{
  "d_model": 256,
  "d_expert": 64,
  "d_shared_expert": 256,
  "moe_layers": [1, 2, 3, 4, 5, 6, 7, 8, 9, 10, 11, 12, 13, 14, 15, 16, 17],
  "normalize_top_k": true,
  "routed_scale": 1.41,
  "n_groups": 4,
  "groups_per_token": 2,
  "norm_eps": 1e-07,
  "lr": 0.00546,
  "beta1": 0.95,
  "batch_tokens": [32768, 65536],
  "seq_len": 1024,
  "train_tokens": 334500000,
  "dataset": "wikipedia_en"
}
Below are experts of layer 12 (counted from 0) of a mixture-of-experts language model. Rows are named router (the router's row for the expert), gate (a neuron's input weights, with its number), up (a neuron's input weights, with its number), down (a neuron's output weights, with its number) and show model dimensions 0-255. Each number is 200 + 40 x the weight over its row's rms, rounded and kept within 0 to 999.
Before each expert's rows: "mostly gets" lists some tokens that are sent to it at least half of the time. This comes from a sample of Wikipedia text that the model never trained on.

# expert 22
mostly gets: " among", " these", " several", " many", " These", " any"
router,195,207,293,261,158,203,222,207,180,242,217,251,204,243,200,189,204,217,222,217,158,248,253,206,191,138,223,135,276,207,186,202,208,159,232,211,186,181,212,138,219,273,218,234,230,271,182,195,174,101,177,203,241,124,189,174,239,270,179,232,246,174,192,268,199,175,222,195,246,229,218,235,202,185,183,224,172,249,191,154,168,250,195,264,221,136,229,244,177,208,231,220,169,242,174,175,201,162,203,195,243,171,174,128,227,207,230,291,237,304,191,223,197,208,231,218,191,179,205,234,168,200,188,220,217,147,186,241,272,162,111,177,227,180,191,289,284,204,141,236,201,199,221,124,243,184,126,124,196,174,182,148,224,210,153,244,196,263,264,220,233,135,191,169,177,195,160,246,188,248,208,256,273,242,246,207,160,243,200,179,161,279,197,182,205,233,260,212,178,140,220,199,202,285,228,239,193,203,168,101,237,109,244,161,251,130,236,195,181,246,183,237,142,222,213,228,187,233,212,256,256,217,227,223,268,214,219,145,215,170,236,152,239,153,164,140,209,209,271,144,233,304,141,216,250,194,172,171,193,250,192,217,225,169,221,217
gate0,132,148,273,265,171,199,172,222,161,108,184,342,215,249,215,175,127,207,226,254,177,229,190,279,186,163,232,181,185,222,206,182,145,246,236,205,188,253,166,135,185,176,204,203,210,214,211,224,153,246,290,205,274,148,173,250,189,244,236,225,161,234,192,240,198,160,203,152,201,151,226,163,220,219,155,225,223,221,175,232,267,195,170,178,207,241,259,151,166,265,160,249,159,158,208,225,255,212,198,215,208,205,234,240,213,187,158,227,218,152,177,209,194,243,243,281,204,271,248,159,258,123,194,192,113,198,211,178,217,249,132,170,225,215,275,194,183,142,139,185,111,203,203,200,205,202,182,159,209,178,248,206,168,206,202,159,183,203,152,259,214,179,208,97,232,245,153,201,241,307,224,170,185,124,201,211,186,197,196,222,251,228,231,165,248,203,158,185,169,176,238,290,229,165,169,237,198,190,197,208,202,136,209,192,182,99,183,221,205,227,208,208,202,205,185,103,203,184,228,251,209,182,133,219,248,212,220,249,263,152,212,176,216,136,166,127,232,226,162,230,182,198,239,215,268,220,218,248,218,155,108,176,186,253,242,240
up0,233,221,202,236,217,176,171,209,177,197,201,205,244,211,130,149,193,151,249,241,224,191,199,147,218,184,142,153,181,179,134,229,216,225,150,213,246,210,261,171,251,225,157,142,233,211,181,175,245,109,257,190,187,181,161,221,192,245,263,256,138,251,160,128,234,162,233,190,252,197,234,180,224,225,107,195,199,173,141,174,244,161,144,204,215,164,195,264,159,186,157,165,211,175,218,219,180,210,243,188,185,277,248,211,152,184,177,224,190,119,220,202,189,276,212,181,173,264,258,251,177,140,125,157,205,180,259,192,189,202,221,189,100,254,192,219,228,145,136,124,242,229,141,169,122,165,231,223,192,173,207,133,187,206,179,213,208,179,202,171,273,181,170,183,171,258,202,249,211,235,174,202,217,121,215,277,240,143,197,181,155,226,163,281,146,166,224,205,139,94,209,250,244,181,225,111,169,165,220,199,198,170,159,200,210,217,167,153,132,197,232,169,267,247,273,206,179,202,194,276,186,105,178,140,165,203,198,231,192,243,219,212,253,222,239,136,152,161,215,252,136,210,236,168,218,174,222,219,223,227,181,215,109,219,211,254
down0,227,175,254,192,181,229,146,259,247,188,156,193,239,182,151,187,164,196,221,160,157,184,162,221,183,276,195,202,218,218,139,187,192,159,201,146,235,249,260,42,180,236,216,190,192,188,230,245,194,266,231,194,164,196,247,84,221,177,239,154,196,222,191,188,215,226,216,218,235,187,213,298,233,268,200,181,176,178,202,261,278,150,177,118,183,248,220,207,101,206,190,184,265,236,202,215,212,231,266,162,180,151,125,173,179,174,181,255,214,132,213,111,178,197,268,172,142,211,175,137,285,176,219,168,150,161,204,214,139,222,157,239,143,209,206,168,110,241,253,155,159,222,208,263,187,236,202,164,196,229,165,164,241,214,199,197,210,202,112,231,135,156,181,206,246,159,202,174,145,220,171,286,144,173,231,184,218,145,210,165,169,239,223,152,176,163,208,255,190,219,193,180,107,269,248,174,171,164,245,200,174,171,214,230,168,230,237,236,168,186,230,175,223,164,192,187,197,164,262,217,131,158,160,146,190,240,206,251,203,179,248,196,174,231,133,238,190,186,138,167,199,169,183,214,153,140,228,136,158,179,198,202,180,234,201,133

# expert 26
mostly gets: " from", " during", " at", " into", " through", " via"
router,208,266,245,236,190,216,162,256,120,218,222,256,151,207,264,201,188,274,222,263,145,254,255,166,210,158,242,187,283,185,188,146,205,176,176,173,214,172,248,205,226,186,215,238,291,217,173,184,143,165,187,209,217,121,142,200,247,230,179,203,241,204,118,185,263,113,178,131,259,295,155,178,209,159,185,180,206,199,130,212,184,203,269,223,190,209,204,259,207,170,211,163,121,237,195,122,202,205,297,177,223,225,183,121,241,220,235,221,212,282,212,303,219,194,207,173,204,159,224,195,99,179,165,254,219,175,169,283,210,253,222,168,211,179,137,210,209,167,155,243,211,172,234,125,207,197,108,123,163,214,221,220,163,187,207,225,152,212,258,201,220,218,181,171,227,181,179,227,221,312,153,221,204,219,231,169,157,182,202,197,155,202,221,161,166,227,228,181,202,131,250,211,207,196,226,202,181,217,174,193,206,209,210,137,239,154,263,185,161,213,221,202,166,236,167,208,199,201,227,209,238,243,204,266,331,260,249,187,200,223,213,156,249,180,206,192,229,227,255,167,183,216,198,214,264,198,211,150,185,212,218,311,168,228,231,215
gate0,192,217,265,188,235,216,190,148,128,159,195,192,156,161,234,226,278,139,256,219,196,238,287,136,156,220,221,135,182,178,208,153,149,231,215,159,224,197,264,119,156,193,145,126,238,171,159,199,198,165,117,143,204,180,160,176,190,265,177,235,157,198,189,225,182,126,154,177,151,208,253,124,146,199,227,189,165,176,150,213,140,156,180,218,205,258,231,167,199,226,170,145,189,201,224,112,210,235,214,152,190,232,249,186,229,199,217,145,97,205,206,167,215,207,235,195,189,165,196,174,194,210,183,233,233,244,184,117,171,169,211,179,167,226,235,207,274,161,232,206,178,232,230,206,121,182,178,181,209,259,223,196,202,167,198,179,188,169,100,236,260,193,210,173,248,174,187,156,245,182,232,200,140,173,134,130,179,249,185,177,116,221,198,276,266,146,228,190,220,104,173,194,244,196,159,211,213,192,151,180,125,208,109,181,258,168,257,175,261,269,206,221,170,245,181,227,162,208,204,141,250,223,216,158,231,187,203,185,206,112,189,241,204,204,167,239,160,140,208,243,209,196,189,174,264,176,265,307,156,222,155,220,160,224,194,248
up0,130,193,149,159,223,203,227,242,204,149,233,225,227,232,254,206,198,185,235,185,212,251,264,158,265,121,204,200,318,253,239,132,216,221,154,220,218,178,242,271,261,179,235,176,190,205,236,173,248,242,226,128,222,194,171,253,186,193,175,195,137,230,160,113,259,236,190,270,151,171,223,193,256,239,210,246,192,223,200,232,143,219,189,211,209,198,256,242,251,234,192,228,185,249,216,175,223,194,217,250,266,198,207,249,118,229,261,195,229,160,195,172,171,149,144,259,176,300,187,129,234,229,240,236,240,160,178,225,157,177,208,203,227,138,232,222,185,202,188,199,246,221,225,173,239,199,114,189,247,219,231,209,195,204,219,213,141,164,222,219,173,216,143,162,226,202,117,180,190,177,229,241,171,181,305,214,240,214,198,217,254,276,177,198,154,232,209,260,163,177,113,209,177,248,188,208,234,252,179,157,307,232,257,247,225,245,227,164,237,267,226,224,202,190,224,180,221,277,272,238,205,171,168,226,197,164,212,150,232,172,185,181,213,119,117,172,151,208,231,138,155,225,195,168,194,223,123,183,177,150,148,128,211,151,160,187
down0,210,221,180,189,144,107,149,215,186,147,105,157,262,158,258,129,207,202,190,221,176,176,263,202,204,128,212,136,233,218,203,227,229,243,240,185,204,170,215,213,267,183,253,192,298,237,201,264,163,215,179,255,169,218,242,235,224,204,235,167,226,175,181,225,156,238,201,248,215,204,225,253,193,167,152,177,164,168,166,214,150,195,168,185,238,157,192,141,114,192,194,205,138,160,207,213,266,179,159,135,177,223,153,222,208,212,190,189,252,189,196,153,150,266,293,160,153,186,161,284,255,173,172,216,168,183,198,140,233,220,192,181,134,176,183,194,248,216,145,255,196,168,185,271,228,170,183,259,157,198,138,195,169,146,167,150,255,278,209,232,172,167,178,204,170,184,206,223,260,188,203,211,231,247,143,211,226,268,159,164,180,308,235,201,172,144,180,234,147,276,143,193,227,151,227,168,239,191,113,156,112,188,267,212,256,151,163,194,204,119,209,154,161,205,207,201,224,261,115,147,135,162,168,233,146,170,232,199,160,172,256,160,174,166,216,213,181,120,198,242,191,204,193,184,231,203,110,191,216,199,213,187,175,208,218,229

# expert 51
mostly gets: " political", " water", " social", " military", " rock", " health"
router,224,197,270,228,158,236,183,217,174,218,159,269,195,130,210,288,122,215,203,213,202,208,185,143,151,160,249,143,177,206,231,123,113,197,110,195,227,134,209,169,281,235,192,202,213,206,166,165,187,211,185,234,230,149,163,240,216,199,124,272,246,162,180,262,213,179,192,195,238,242,245,187,212,143,199,201,153,205,125,177,189,222,204,227,204,163,197,189,187,162,271,178,160,223,139,185,213,149,274,171,224,152,140,201,259,236,213,257,224,232,192,230,124,136,220,207,141,137,227,213,173,163,194,228,152,175,189,230,231,141,142,212,136,217,217,207,303,169,186,251,165,174,217,173,271,193,213,155,210,232,164,176,138,218,217,210,191,204,260,216,243,157,206,188,248,198,169,253,257,250,124,194,203,208,257,125,150,220,189,232,188,278,222,210,178,240,199,254,171,163,205,142,229,258,198,248,188,207,88,153,205,146,255,168,171,109,323,201,191,187,189,198,152,245,170,256,157,259,205,215,189,234,173,209,199,190,214,169,208,231,235,208,233,237,213,189,270,237,203,149,253,255,122,222,218,200,174,180,194,217,247,243,141,205,207,224
gate0,161,159,230,191,218,217,194,199,111,158,202,204,267,137,163,275,214,171,194,250,243,221,219,250,248,226,233,127,111,189,186,183,139,239,242,201,181,219,190,200,229,222,153,155,257,183,261,231,211,145,182,182,188,191,139,149,168,158,197,265,183,149,174,212,198,174,138,148,137,221,240,183,202,178,235,217,229,230,109,260,116,215,212,169,175,206,197,199,211,157,183,130,230,203,217,183,261,190,179,239,245,223,146,165,279,201,193,254,206,243,217,194,207,174,247,141,161,159,195,199,224,115,170,240,202,144,200,238,137,117,168,135,138,259,167,234,222,203,178,278,250,192,155,131,176,194,215,212,224,205,200,171,278,243,254,176,272,203,214,221,240,278,200,172,250,240,147,161,170,214,158,149,197,161,185,166,252,249,204,198,197,247,126,162,272,139,204,227,217,148,252,112,298,140,145,190,233,234,217,179,179,216,184,230,193,180,175,189,189,206,160,203,163,186,141,160,184,164,196,187,130,179,157,254,174,161,213,182,247,137,159,230,154,238,286,150,185,165,174,264,199,177,203,229,159,218,207,180,216,240,255,147,205,226,189,266
up0,164,216,176,168,179,198,160,177,181,147,210,185,158,217,201,261,130,176,158,175,222,185,215,230,233,176,238,238,260,112,274,171,197,203,241,256,213,181,132,239,233,207,222,189,243,150,194,173,179,186,246,204,126,193,121,124,170,252,175,153,205,234,220,275,227,200,189,108,154,195,245,197,222,140,226,241,160,205,214,260,227,228,191,230,249,214,210,208,188,179,204,152,174,184,184,194,198,180,199,162,189,242,205,165,252,233,146,196,175,202,254,176,140,188,198,196,197,187,190,276,200,139,264,302,193,170,213,206,214,179,111,206,185,182,179,231,268,166,160,227,211,214,213,303,262,184,280,266,159,162,188,216,212,268,165,220,207,202,159,215,164,176,179,272,219,212,220,200,192,297,208,179,140,224,224,233,234,185,169,185,209,194,232,195,205,153,126,186,260,213,255,171,205,241,150,164,271,166,263,219,203,217,101,189,201,243,256,177,212,235,236,199,232,320,268,221,192,201,267,222,168,220,208,121,273,174,148,167,257,252,116,187,195,211,161,204,265,173,231,184,204,147,230,203,220,168,184,258,204,112,118,217,255,217,254,155
down0,171,235,91,248,201,211,241,186,164,239,253,173,221,189,241,163,150,216,178,209,163,180,239,194,295,120,232,200,221,249,156,212,203,134,247,187,246,172,183,226,164,265,214,255,194,177,207,190,146,202,140,127,179,312,144,160,213,238,198,264,195,233,223,143,123,220,164,194,247,152,228,258,211,182,197,256,141,196,204,202,168,196,207,156,173,193,221,152,127,177,202,178,220,248,165,200,250,182,170,225,191,167,178,168,98,214,229,273,165,200,207,175,200,172,193,238,167,207,217,204,226,222,179,191,198,232,97,175,233,140,142,327,277,221,177,298,256,170,160,188,237,184,182,183,140,178,196,76,215,188,207,216,254,231,164,241,212,228,198,251,211,173,116,178,184,245,182,266,223,157,197,175,268,205,150,152,181,108,254,208,239,204,233,242,155,255,192,166,210,211,229,218,213,214,202,220,166,127,246,184,198,189,180,197,207,265,190,180,231,163,249,195,197,206,167,180,164,179,196,224,216,175,210,167,211,159,208,188,165,227,223,241,142,285,234,181,229,122,262,238,243,204,261,168,172,253,264,222,177,159,242,147,219,199,203,187

# expert 27
mostly gets: " director", " politician", " footballer", " artist", " writer", " producer"
router,258,205,224,208,206,225,97,262,192,215,146,212,127,198,231,280,154,275,214,245,143,245,235,176,79,172,232,148,250,229,214,175,180,145,185,225,191,141,243,188,234,215,217,211,223,219,204,206,213,220,172,203,221,112,192,182,194,203,172,261,239,190,215,271,249,184,210,157,203,246,166,200,272,183,149,206,211,141,164,204,190,236,153,223,206,162,132,257,165,134,227,111,207,206,169,205,214,179,315,183,228,134,173,160,212,206,253,227,237,198,241,198,221,178,321,208,115,174,212,227,152,202,196,236,136,100,198,213,266,130,215,159,84,178,195,181,252,190,172,221,88,149,207,175,207,220,179,168,181,216,152,195,196,182,215,241,164,206,218,208,200,189,214,202,289,169,166,290,192,225,210,201,195,246,212,189,175,219,144,183,237,242,171,176,164,176,230,239,192,163,168,183,192,290,233,177,200,202,176,151,227,188,230,188,287,162,223,176,143,249,204,219,116,198,179,238,190,266,220,192,201,221,213,240,219,246,226,162,195,206,217,147,250,179,258,152,223,270,227,176,194,249,156,248,185,182,184,175,170,234,221,234,127,185,231,189
gate0,142,179,189,146,179,217,206,191,247,276,228,212,202,278,201,212,222,167,236,154,231,165,156,215,191,200,230,139,179,86,229,159,185,227,181,245,55,191,187,245,192,174,202,183,173,233,216,270,182,184,100,242,237,219,223,212,197,248,206,182,148,229,221,188,234,136,157,190,164,229,138,137,239,167,170,213,156,234,293,207,201,197,242,194,227,185,196,253,192,201,184,145,201,182,159,253,198,208,168,206,224,211,167,200,226,131,214,226,221,150,147,162,179,261,220,147,257,191,184,226,249,190,168,216,214,176,194,149,229,135,233,178,182,179,193,179,180,170,211,320,207,143,159,181,225,215,245,185,264,180,193,183,152,197,214,218,186,178,208,275,143,260,174,154,245,164,173,192,179,228,155,244,175,171,171,241,162,111,243,222,277,189,199,205,161,185,153,161,194,200,211,253,228,141,229,190,138,226,115,149,187,165,255,193,254,159,197,179,203,215,222,209,156,153,144,175,226,215,207,190,270,255,152,255,215,309,265,232,202,162,270,143,249,164,122,199,162,175,167,181,161,262,239,177,256,215,264,214,252,244,173,257,209,127,225,169
up0,169,278,218,221,204,243,195,203,225,269,241,210,225,286,206,161,132,219,200,164,170,263,165,188,204,185,185,182,139,215,228,210,176,227,195,199,243,193,272,190,187,294,167,198,245,140,264,180,212,227,168,257,177,170,188,212,178,174,191,153,291,238,122,186,239,175,175,220,170,181,196,253,197,290,257,200,211,103,198,151,243,188,149,183,237,171,207,251,202,156,255,148,142,186,216,207,223,213,263,174,204,249,290,113,173,244,192,211,142,258,239,133,156,211,194,162,235,123,206,235,240,189,186,236,168,206,223,229,210,215,205,160,213,167,235,236,291,236,246,252,232,188,207,163,190,194,173,100,159,181,197,157,199,223,170,174,178,239,171,165,224,159,88,257,230,156,212,208,224,159,247,218,174,261,123,164,176,182,217,186,112,182,192,209,117,257,188,228,261,217,167,174,229,252,221,144,274,206,253,252,124,189,173,175,219,210,201,272,174,245,222,129,202,180,198,180,184,193,160,181,218,192,233,178,195,143,257,160,175,209,171,223,192,163,188,161,239,217,228,321,188,184,137,138,157,197,203,215,210,139,255,183,195,214,160,205
down0,215,190,226,225,263,223,286,146,160,257,206,201,173,165,230,208,111,164,165,201,134,232,243,198,243,177,186,254,244,197,187,219,159,165,267,189,217,172,217,139,171,185,191,207,234,188,122,171,279,130,215,163,168,271,241,146,231,216,196,222,152,174,184,202,279,213,232,138,250,169,214,229,197,243,233,143,192,221,199,155,174,181,200,188,189,153,222,200,195,185,147,199,129,273,222,177,198,205,175,205,181,208,268,147,172,235,240,245,172,230,283,268,206,180,167,223,204,185,221,196,195,238,149,177,161,243,188,177,189,229,157,207,232,152,87,189,170,194,213,89,196,165,190,183,186,225,137,173,157,170,146,242,172,207,166,230,277,238,281,202,190,237,215,178,189,201,179,196,224,194,179,193,235,214,282,177,157,183,221,169,166,170,262,214,163,199,341,157,195,205,233,187,212,203,205,142,197,232,222,193,227,200,116,196,219,230,130,220,200,203,203,274,175,274,240,113,278,212,182,286,224,218,232,97,220,260,95,220,191,274,223,200,224,202,237,176,173,186,117,151,208,192,179,231,164,186,223,185,136,180,225,258,211,201,239,151

# expert 9
mostly gets: " the", "The", " The", "This", " entire", " a"
router,186,254,219,226,183,225,194,235,161,237,231,205,170,235,201,252,230,196,231,176,151,180,210,228,197,172,192,228,213,211,227,200,206,198,189,152,207,193,255,112,249,284,252,237,233,284,181,210,166,156,174,232,212,146,192,201,229,235,144,197,280,195,152,209,226,121,176,213,218,220,259,184,227,158,212,218,169,209,121,105,166,228,254,196,233,187,214,205,107,178,269,167,120,209,201,162,195,140,224,202,214,176,164,176,248,256,241,191,218,198,204,191,203,146,213,186,143,189,208,222,148,115,146,215,190,190,125,250,239,192,138,192,219,199,185,228,243,169,101,247,198,200,229,137,207,219,197,192,155,202,145,268,201,174,199,287,138,222,195,213,306,182,158,140,198,175,191,192,236,274,177,255,202,213,233,186,131,190,159,210,175,220,176,127,215,250,255,241,209,166,227,150,265,221,227,208,251,220,158,184,333,187,204,158,235,199,227,176,193,202,248,206,199,182,193,181,187,225,186,276,202,290,265,199,298,269,254,193,227,230,212,154,254,190,225,221,275,272,276,172,235,250,119,229,209,180,183,192,141,216,194,264,169,204,236,227
gate0,197,184,144,265,137,171,236,231,267,146,203,207,238,129,158,242,306,259,225,205,225,191,203,191,244,150,176,235,177,173,178,174,205,221,128,120,288,266,157,224,183,184,162,189,170,218,235,156,197,229,182,206,152,236,251,211,227,194,134,202,146,232,131,167,152,111,195,123,184,181,125,196,206,169,127,213,193,320,167,232,200,183,188,251,257,271,275,197,180,172,293,164,266,202,187,229,230,176,172,225,162,158,245,200,183,234,155,169,210,239,210,133,184,210,180,207,138,221,195,234,190,163,199,209,187,207,166,225,227,147,228,153,211,185,183,200,239,198,181,219,254,170,208,132,133,159,240,233,212,201,236,189,196,245,184,218,298,224,212,216,210,124,135,195,195,158,198,143,191,142,165,130,159,198,130,172,215,179,215,131,238,236,249,120,251,141,165,215,237,131,272,212,203,193,219,200,188,164,174,165,231,212,162,196,202,208,244,169,197,233,243,196,153,231,158,133,262,239,240,214,223,221,132,230,137,245,290,242,200,201,211,209,215,240,228,123,173,209,284,167,194,226,239,165,239,178,202,240,221,186,168,195,203,204,240,222
up0,262,192,147,201,152,246,205,188,255,286,231,236,247,142,277,148,207,200,165,184,211,176,179,196,260,279,227,187,176,198,245,145,220,249,198,146,219,173,182,256,142,172,201,224,207,205,178,220,172,243,226,221,185,155,171,177,182,227,202,139,236,172,198,246,156,238,165,135,199,137,151,239,170,180,232,182,178,171,216,272,189,158,190,204,215,182,205,194,185,238,212,229,250,248,222,155,152,265,152,203,263,214,183,131,231,222,123,274,298,180,215,280,216,241,130,180,214,209,194,234,186,178,230,167,175,179,194,202,183,254,186,136,164,158,224,121,192,204,185,197,226,148,232,244,240,222,203,214,164,228,190,186,215,156,209,212,195,196,171,181,181,192,233,267,241,262,241,200,161,232,195,127,179,192,167,285,203,176,140,244,279,172,174,157,158,184,227,184,192,256,102,162,101,190,255,231,257,271,221,157,112,206,169,243,136,153,222,227,207,141,212,154,150,177,109,201,200,177,178,205,216,243,263,317,172,143,223,191,150,240,226,230,229,222,226,238,137,169,216,191,143,179,125,259,192,223,183,187,194,272,244,233,232,185,219,252
down0,226,216,221,136,174,210,147,213,232,145,150,224,218,279,222,244,240,233,128,134,227,241,212,224,160,152,280,220,246,244,249,193,176,217,232,255,158,189,132,124,175,171,215,116,238,259,240,227,267,185,198,241,235,153,126,149,162,227,224,154,181,184,212,173,230,173,180,148,172,180,137,191,221,243,130,190,181,172,237,156,218,200,152,254,174,207,163,180,161,202,223,134,201,241,185,203,257,156,247,142,169,135,157,225,273,189,289,233,164,198,191,126,247,99,209,237,225,266,181,193,222,166,240,237,156,197,226,259,243,167,141,251,223,179,158,246,150,262,192,200,235,278,154,253,186,252,170,197,197,280,287,189,235,223,175,242,230,225,255,213,154,211,173,192,191,182,155,177,270,243,157,180,163,149,178,193,184,249,196,199,244,274,248,225,241,238,180,234,179,181,225,157,235,176,160,145,280,192,230,228,181,214,187,131,199,222,247,191,241,248,186,172,221,210,204,183,281,254,224,236,170,201,184,179,180,204,221,150,183,229,221,132,195,190,160,196,246,239,154,174,161,234,188,167,208,85,209,262,220,222,241,170,168,201,238,193

# expert 54
mostly gets: " their", " its", " his", "’", "'", " her"
router,263,251,222,244,192,219,152,246,141,242,215,177,221,225,231,230,193,193,280,222,195,239,251,185,157,214,240,196,253,279,187,191,146,161,234,176,201,159,199,204,220,225,306,237,198,145,206,189,159,226,162,280,212,182,158,168,235,280,106,206,236,196,206,258,273,197,178,203,245,237,222,172,234,191,170,225,200,193,100,150,203,245,254,250,140,136,164,230,152,181,208,192,198,218,169,173,205,118,253,172,259,198,171,148,197,274,243,267,197,248,248,260,168,179,249,104,212,171,251,245,176,194,127,183,209,143,162,186,233,200,215,180,191,194,202,274,281,162,140,205,166,133,210,161,179,167,189,162,222,276,168,246,194,181,196,202,194,233,252,200,173,189,181,148,237,173,147,250,193,230,183,258,186,265,214,132,148,195,158,188,207,205,168,200,194,223,247,245,208,147,210,173,268,187,230,211,201,225,183,178,276,121,225,168,219,126,199,170,177,231,194,269,222,180,185,210,208,166,230,183,203,248,221,210,206,221,228,173,251,260,238,187,272,149,217,190,250,278,233,170,219,212,166,211,236,190,165,102,184,241,265,207,175,123,235,295
gate0,200,229,209,184,253,232,236,162,159,139,238,169,207,177,178,176,305,162,207,199,181,184,245,165,177,261,221,176,184,198,272,190,196,290,210,233,184,165,168,185,234,220,236,266,268,220,149,195,122,193,199,216,154,163,212,245,188,216,166,238,241,201,169,171,262,221,178,190,188,244,203,211,161,207,258,235,269,204,193,130,234,138,231,182,235,175,159,202,205,207,220,125,173,219,255,155,287,181,267,189,205,141,223,138,169,191,261,236,227,256,202,150,258,176,188,152,279,212,124,218,144,223,191,226,305,169,227,175,200,194,170,179,228,195,238,226,227,269,123,239,135,169,124,205,233,152,234,222,252,200,250,155,220,245,247,190,228,115,129,181,204,178,258,174,272,138,146,170,176,203,217,168,121,154,189,150,269,252,158,172,208,261,191,184,158,233,256,189,156,215,144,142,213,187,194,247,194,196,226,225,221,230,252,147,184,213,157,154,183,186,177,230,202,205,187,183,224,175,153,201,202,326,208,171,248,254,251,230,203,159,189,194,144,201,171,262,205,209,169,232,224,155,120,267,209,163,250,194,240,216,216,174,208,214,217,291
up0,155,192,236,151,216,281,234,210,105,174,255,234,242,190,171,109,108,222,222,184,191,202,177,219,217,203,137,293,209,199,137,171,291,228,185,164,187,121,228,224,236,211,189,126,175,299,175,239,177,197,224,165,177,218,123,260,190,187,206,190,212,184,218,238,155,252,253,165,176,218,204,198,175,199,194,201,156,241,238,168,202,206,107,185,163,166,278,220,212,216,237,215,204,181,250,187,226,170,200,145,256,203,146,182,252,196,182,208,128,189,167,159,157,176,172,201,129,185,151,189,178,256,245,160,200,179,94,214,171,209,224,170,188,225,203,154,101,283,185,179,254,213,263,231,195,307,181,184,193,172,221,201,179,146,165,186,188,177,203,271,115,183,222,210,282,150,192,130,206,192,175,176,229,112,230,172,202,213,250,177,190,202,175,154,180,194,193,198,217,224,229,246,206,139,102,222,212,204,215,182,224,269,219,152,155,168,207,179,195,182,206,200,223,140,227,211,129,202,279,192,174,161,109,154,207,192,155,255,221,193,209,140,224,213,190,183,186,190,154,168,123,207,155,266,121,149,211,234,167,133,199,197,197,166,184,199
down0,153,216,169,164,267,221,181,215,214,234,213,255,230,169,162,209,194,212,205,262,140,276,201,189,257,220,269,180,196,210,199,181,157,290,180,208,140,222,106,173,197,242,189,162,215,240,151,173,151,269,215,129,187,201,185,204,168,244,258,130,213,242,233,219,245,136,200,228,218,161,150,195,241,211,206,201,192,156,185,222,169,210,208,330,199,200,206,239,199,192,194,179,215,213,128,220,145,177,246,207,206,208,154,199,210,245,216,258,280,173,193,164,216,159,216,222,175,193,227,210,181,141,203,190,134,221,194,162,199,152,179,202,148,90,214,308,146,188,221,193,249,191,139,175,174,171,226,280,211,222,161,188,201,229,272,242,207,175,192,221,203,239,101,194,146,198,235,143,177,171,204,154,170,206,113,192,248,222,206,189,224,282,293,265,154,236,126,180,282,197,198,223,168,171,198,182,134,266,245,199,239,178,201,239,207,262,189,181,171,208,159,177,238,223,138,260,254,209,203,131,151,154,210,201,251,184,224,169,233,210,179,165,252,169,184,162,267,238,194,264,239,219,204,204,183,98,187,264,211,180,275,165,161,214,268,229